{
  "d_model": 256,
  "n_experts": 128,
  "activation": "relu",
  "balance_loss": 0.0147,
  "shared_expert_gate": true,
  "norm_eps": 1e-05,
  "optimizer": "adamw",
  "lr": 0.000675,
  "beta1": 0.95,
  "beta2": 0.99,
  "batch_tokens": [32768, 65536, 131072]
}
Below are experts of layer 4 (counted from 0) of a mixture-of-experts language model. Rows are named router (the router's row for the expert), up (a neuron's input weights, with its number), down (a neuron's output weights, with its number) and show model dimensions 0-255. Each number is 128 + 32 x the weight over its row's rms, rounded and kept within 0 to 255. Numbers have three digits each.
After each expert's rows: "gets" lists some tokens that make up at least twice as much of what it gets as of all text; "comes before" lists some tokens at least twice as common just after its tokens as in all text. This comes from a sample of Wikipedia text that the model never trained on. Tokens count by the router's weight.

# expert 37
router:093163112096113176025077183148118140128137139140109092139142169136122108148164105103109109142120150102113164050160155102079107100163062099122157138115127126154148068175081111105135167170138101165160169124146154068093112164105098146120144149118174141151090109147117113142143093075109129127127106088140148106054124110165195043200119140167147128128102186094189146156101124148192142155156117113098081182110171152074100110090152193109121158129072101111140106124112099156122166157119110184186135097146134138191071136135151058114148100103105184052124096124109138099157145128065135135130115168092096097160109105145135208132159068159118123111144103125151142157086173149109144154172094107145131152092130145135143144123094097108176136106196163111151109111145145122133138164157063
up0:163175165089095142135152125081122102181150126133154112159182166167105148095100094131129148171184140078164115086178122155123125102110160142090194098168130156177154173121100140108137150154122135167129179089135127197132108150107092136114141134130152078169113149155093139170056105111129037137181108108151127103172113139089132162128076136133134144133075157107149169137097102115105203106132101119105153143133157164098143072054131126149139193099146138158123143062128133089120160165128126118148169092086104117136082144087213118185173083076127153120172087151173110131175099115148182155100189143141122085128103127140115164108117101111074102030163110152130183132094089095099119099139132147135125086130163126135121158115107124078109151175108142093179113166132163078046107171089109
down0:129113145097087119189085106106106152093127126134095116113123096144151165110156185084077135117124148147121091142157104070200117064165166160108124146103155118139117095174129127076145095140112122110144130199088120113140121109195125118112150106122137178128156163074140119129069140083098142074116093096175139147152100118089155115178120109106106144059114129151095128089066146181075158069055120055131122123147134106127162211101086137127121126137135159112163131091102112129118099123068163110081160090104175108142155107154155145123190189165109052105121153063135124149074115072147102118113130115120161182124152148104148165138121148104185161125141138122129127141080139043086113117113112099121158162233112165101143106142112131224078121114148115176140175132126091138113070133114143
gets: ",", " March", " 2025", " 2011", " 2018", " September"
comes before: ",", ".", " to", " in", " by", " and"

# expert 15
router:156180140113133182086176149109145161124119117166138086105155113145088090130118134093125126165192157123133079090143154113110109093064134094187140171108125107098078132181053095096134167187120103150141135184162093106126133170123126138087143148140146180146115193071108096144136062145104099125133096059093183092082107061168164176099107173148164209110119110112113133123053102205095156126148112124111089203150103131091150097121134152099133150097192107121118101113126105130101177166094091164153052100145108152183134145124159097050130116083094170047098155161122162117151156120110154152127111091126109111098142077152137153059182111171133100122127124135141149123173131151097157091126139111144093114104127134157105160122128134115137132114099161106151121113050180119155151149170142
up0:111081107095069130133133107133167135155134102136186189172173136064142087099151143113097147112103098138137124152114109054128143145098140144155151173137110092125111127175142141146159115175154153146160137131128150124131064154122129126100155133142192155191080162149151140192113099177079057074125127094152103125155109081133171111088069140123135149121122141090122112101145153167139145147172144173160098190120156151079133108102130178134090112113117133140068108162130155124116111166175120125180072083082126145179070169125147144130173138108114148212130124153163140127135156084155168083140080134117169141165151141099170132105189133170110141075077059122230170136104155166047175149047126132125145151149103144099137109175111091088167146083143139077141121119128155155092176112092083
down0:095159106132134094174124139018059070116134133128126170118094135108136170080115152102088100081173140119166116133148154104178147138124170113144163084140088086123096140174135107114103126103091112093095146064177124122155164146110138165146112145140159139194192153157138138138110123114139146136136132145115161087056171130094170128132037118147145124094100089150099061149091159155108140156163120117113115147093138099185130102132085040113153168148092130137148064176169112130117175104108155113115159115158135119124143089170137179109092141099156111149095144147084128129087138095122129156124150113152096125178127062179148070158134176098128108164144142139079089111111129106146126109176122111132196171112066200132086112117139131176101117073137108149169126154053132087166133119142241
gets: " with", " of", " to", " from", " for", " by"
comes before: " the", " a", " his", " her", " their", " an"

# expert 105
router:039087091097160129066113140113183150053139135144105102149135124166176096147127121102104105153150144111096122075147153100085104105110173116165161125107176091108139143135117146091149155164167110160152163132134087151111109115086110166124166144145149160144080060127114127130089111131053103098134110097128067125103157099113062100163092144151195153090108110096156150152173084143158154084167102122097175133093182156119250106113138118132163144113139095087088106150108106178092137145113111130166098105134052208115116156111150126113154118141109173115113157133162175159155142094111152147121171121115115123146137093165133135098154096174092183107093165152159143121145088159095151150086121100146095104109089160148095177159096093110151146093193162086156112133115151054159135161043190
up0:158086123132102133143166170104125140109091101144122151133097134148124184125094139149150111173164143079079083146107162074161125127146128114094145101131137075097183140143087120130134114089090106121156093115067099145179107205128092143087123161114129154078115137116075098114116151097117159154176089155155124063154099162101138162143105188122174131114111118111103099116182188137167117172164167135109164178118128133143151154142166175092103121132051122110120155161149139183142069143176083217091124177090082141212102162114156123096118107203131109154147077120083147148131119163048100133071160176063062146117112183103145132113093107164158130129097110198105118156141071100122140104099146160074115077110137125177105147151148160148076170124135128100137138166134103168173109171087122
down0:121109145175201186136071130191102040135102122130183142132071102058142176118166151181121108132127176135174162145138158146191137170126155052109147132139105122164098079124101126131190144089140082104149103138173134152117156079151106161065116121142094151153165129170086132153170131189114084124119126174160143090089130152120068135170101071104089123132142087134127162162123103093118111159119110089209157133079132103158085150150133099089101174135123148144115144089170191085094129155145171133092110094160166180106133121073104079177162165103174130131120142168086108143144138071130131160084105123157125110077130105155121085126159061084171135121134079150128148077121141158140146105126169099128094092180149153129131158106101156087132074070128146157141122140191130124136187088125126
gets: " to", ":", " would", " also", " for", " This"
comes before: " be", " the", " have", " make", " a", " take"

# expert 2
router:221150106100119185172108154066136137146140145156136144154128123105113111162124109104089124148157132111105102118150148098102103109159114090083147134113097111193094147147092122077154165133141112163153152164095153123113097159095101139154080161142160128135101183142096121131199159180130101103133085115082115125130127102135120215124123164140146129092100178085144123024135103156225135142153129105096142124090132149047144099111168198111058165107216110132077107145117105161110155146052117176084100100047103128071109152092161130105148087085106162133105099131132141145143144105137139169107148170129119102146087115154108148043150110132097150104090101146146168141187188156104146153166109108167162065108116149159115146184086104106156156114102169097151115146135159129149160164144101
up0:131087152085027185130169130131099212085109103057107127170137160089078120157158146164147117130128101103124126112118099141144155119156096104116180150142080131098075126115071175097116153164156108151152129137117177099081067110153095130087091132098092134179038130129104129090118117071059141137103158130160100102128114164148133084163151132157115084143183098087128139177143161153086113139088108074150138116112129104077161136173134175131042164104120118111117123099168124140162094145172114163115073143124060094136144096121129145099076112153133187099100150166109136110150103109110108121098138136122098108121116131141138100204145072139094131124099120153145169099167172097066138144142111104108092099132024155120107159122104136079180157165136150162176143174090083153094145129132063
down0:144148059118123057117118140103155168098112103131064146128137111053143149142139089093158133121122118153152147181112135163088139170153102151147116110134143149185061097123138115151112183106048137111092151097107112111121139141119111159154113115124138078138148122184127165089144100101121142130118137074103159115112158074168082144114164101087098153108075146131112146107208139059142184137075113174183103154148113130123116147121199165124196135145102157169184155125128102161099190158144150123159164139114178130107157140152055135134151145067117100141093168109145108086086116114175131075152164136086182162103134169132093090108075132120135119053185116101153143175109112111124086135150144113141101183133132099065174100139103181138080184135061097122082127181099149143088045159122122
gets: " (", " D", " R", "(", " No", "end"
comes before: ":", " to", " by", " for", " as", " with"

# expert 61
router:075131118100152030142157126164127153130077087138115032123133138174070105157128090099097124145087146099098139112142168079145120098178137102125146088115100112058155080166114131092150149136137103151136133151106091119096099156102117152111166159167140049132107123200108098153113179076158105100137110100124165123205079109144119165154110176147143183094100174098181149182203087154166140159153101097108158155214095158111067074097158071098132159112125127149118081169114086138105161166109116119110101104113063150097099138099168138191166106103099133184092130148164158088157133087092148141132140179128120096081109093147105142123137136142100158104098148141144164161115153155104160115140089093154156142088167115156106162164112105077147140100161164108160096166139150165145172147126080
up0:171185095121151164120193132120120183073167117125137127081137085056076132128145136112096176121124132107107118117147121096072160101116140123135150126143140170157093140115094144091100125173103128104121121151113125070033131108091119097158042175122085117164070090064110116154105118080148074143110141138170106133141073127108159125120119120077088084105167131113139072108122118113157108119149116090136137137157169120079120119151150132104139111097177089140072158184073118147137147162103136132103123089165127097162119153117119176116125084126124069141163157166135145164162088120112030060124150124101173176104180099153092124114168120128154126141105090115112198152143152162093169153085061110253131122148140142174192146143125075118112158122112100142101130125061146119104147127151188
down0:116153131200099115166156097089109170079118147125101156112122167111136107079132180100093116112159145128119135094092103110156172158132109098136128111160098121133185122105130057186141143179128131057102116126164183151124209107137168148141201129110107111113173062166095058124163151139181126142101063093136160177121208124084068095135098119133120175150116147086060099156116173137172152134156181111150160133133124092171191154074161158150126103067063129139143089095083105075107145125122135146114114099113121123103056153195126130152113122171135094098165129165151120118150196083150127147065142123090125120127158121126119087110066160132145091135128109164092156160190102164164042082107081130107146145133140164071092155117126152133154085103122152112123115100108122101114107124133161
gets: " it", " It", " ", " one", " not", " all"
comes before: " |", " was", " is", " of", "–", " to"

# expert 85
router:136073103110164120211134139153163154142096100137103122170159129120129115106110122117090117149123160097108144161164145103182091101147124115087144118100130086142177120145125156122144156176143099156145152160124164181098117150104086162144127153142150143162105108083095094170036040022138104094174093110117119088153111100174215142108107159132158159104126119103148168156186103162110100148154105086108123139122104166146117122099155132111120153100169114146128109171089107160121137154246112079183092111112130106184109155096148098197147121084115185133129179169136142068150129095091133168120053166092105113124127086154143200086138091146080153099097051132143168140150080142089161103188102105157120091098113142151119157166097126094137155106104143114147104127097149081162157150135154
up0:149091139140068157186136158168118114118185159105151084108162089113114140165077114170079111172151124137087102134164156108069161133202159132130104109079117123121158110082158025104124133128104136176120148147151117154186138111135115162109080127129127088150128169160141083177147136123057075100184146168123159080135088125121118135148107135160159146141087105099180141116127108148074119169170130123100177178208104126147113105131169114093136175137108048162134120122170139106106103095125093170073094125203168138143159123142105125191109143168118119123153155127141160172187138139080134089107089183142089111122138136130126172140096116161110163119070122132113165146141132188148155156147078073148080162158138167159126109109150128163145103060108089136117070106154113127126198085060188
down0:069058115087104119096155132091103154101123182131101075125130138124100161126159065066094115123118114115131102059114152171138098153101075122126086118189154134180163137125091095169087099108143133154150121116121149145136096107149097098101100187138118129155058130111085068126118179158143139114137123169153170117142135090137132075142111176127088082145119128155138045127100141126124130152099116142161102122140176138058117167105089179124162147094096166085116124096128177063073136109115148128122140095096137164142159056103139075123079124153160166103199170122118139172148138154112134079118129119121126153114112106076206090161109089155159138169109169166125105118045109067147117102113150089135158121142108098188173106074148079187129183068165076170131117138157121105151205100148118
gets: "s", "es", "ers", "ing", "ings", "ors"
comes before: " of", ".", " and", " are", " from", "):"

# expert 95
router:108080103102154114148126164106178156105081150131136118120114138114087102144134108116071104123126141099111119174145188115186106124163097089141171123116146119108141096114113161106176126143141113154153126159060227128102061159114101122133135132149162101165104124062096099143122203113103113108138106098152155105117128116133221137128149167140164156125121103068159148172063103151152133158155094105079091118122052153115152116075194181115168154112204122121088100171095099162089142142113103158093112120085053156185111188129139103092160113127093168053079108164174158094132122083110175148135099133114104075120165106146115180099128107163084166101113048118129169161168140140102160082107113116141099075084130136143135159128135127067137146112072149104157108139176169174157155152145096
up0:149146150118085148089111137127139138142124163156135143180143124117156125131138099097118117199156133083177039101097219128122097110143150147134138093137117064116110135185115150136173120134146058116204201143109130136103172183041162178148148150121109183171130086175130109162143141104126113154111105123095119092130112117153101143146127099118169120134111093141161219114128112104133078119087138092144105147167114133134131050104120114102097146098157089132117094114119103064149160099181111118115083129091101170097163173041096139084105165080152117131112099097159137130163100166127110096072140153137150135098110116131131089111138084129110149131060121149110121054149130144114129111114104079204138129157206080192117145106086163084110176096135162082181149126138132115169198103173135
down0:159109144095132105169201103130100079121170153153111055093160145080092122153122144088153135123117182134145138144161077102144124139143133142124105099099090124071116144122146037156082100141099106139152155152119124130143111107192154160127155091154089077162076164118133169081152152153171096151110107130106124164128105130171124173130132124128144104082133125161138165172165099089114122104154157116176112230194071164106198154094136149162164118104162099152095146066138172101119112146165128120180079123118079146109099107122110138145072086115123089148127101154141161109103118146083106110092128162149141086107203162107158164114133175129160091116067137151196130163146161110068118196124145153130135072124104123078166158159123171137135162077144031098102172102212152108101122129103124
gets: " 6", "8", " 5", " 3", "6", "3"
comes before: ".", " |", "–", ")", "th", ","

# expert 34
router:088103110094150143081116129117157186116134105159166201132123141086173111159138085115098091151126146097124095114147099106114071087160131089170133128096054099173153110125142135121128161154179102153143147153193186146106134127106114136129103159125157112157092070095127088138134090221127130094130100105125075120144113098165054114116073159148171113144111144113189167074142085167255172121147125106101071135138103162114116083089167155113095163110175103078128111110129107158111139138133133130122117095138040097125103135115143172130150112180098121126105110142089135188153175112096120123119103142137104092101131094183159132187160095142127154110107186155146153139117149140086148174154095120176119098118126123159071129119106130106133163123094138069152076139180160090142156143155212
up0:089154172137118102181123145112193098143068142125131075156153141095095107047054143111061096153166150114104165164134111040136134074117188093113162150105129128121158122105152111159142150147140103137169145127112151128095157146127123174102140127155145097187142068112146101166113091055092093114085082081103131177101091128130131138105046138092134156139106070058143125136140116156140117127147085127105112166106139128180109150073160156133052123141107134214169079131064060166126147136154155163114157109129111158154076197092160145163141145115088087194084137119160150105136136164205128166111084125154148133089138121112117135105115193144079128129070107171118141109099177166120101118131141095134162113112158144099135136125135103080156131131109190103164151069112123110127166109123172
down0:135089170145150167078102119119140133117174094176106078106086139096137098183172177118121093130132100141133090094121065114138177144203112099189098141117116112133211134156180153195132128107117112158114156065090106127068118153157125092177094095048146097102182145145140180101160162126153148150139174117107199166122159059118141089156130153141093146124124170109108122138106152090132109157130098098120102108128146078087121171108135151102120180142076096099159123078164084114160180106110121056114144120159135107149151077187066121147113115109075177153107151131138141071153139143159072124132194148125161106108116113115126132106033106135090105117101151102110186077100144137120095089176103125087153086129129148100120094113125131103058171117159136163090191161097102105128185117125136
gets: " season", " time", " year", " years", " first", "–"
comes before: ",", ".", " of", " in", ")", " and"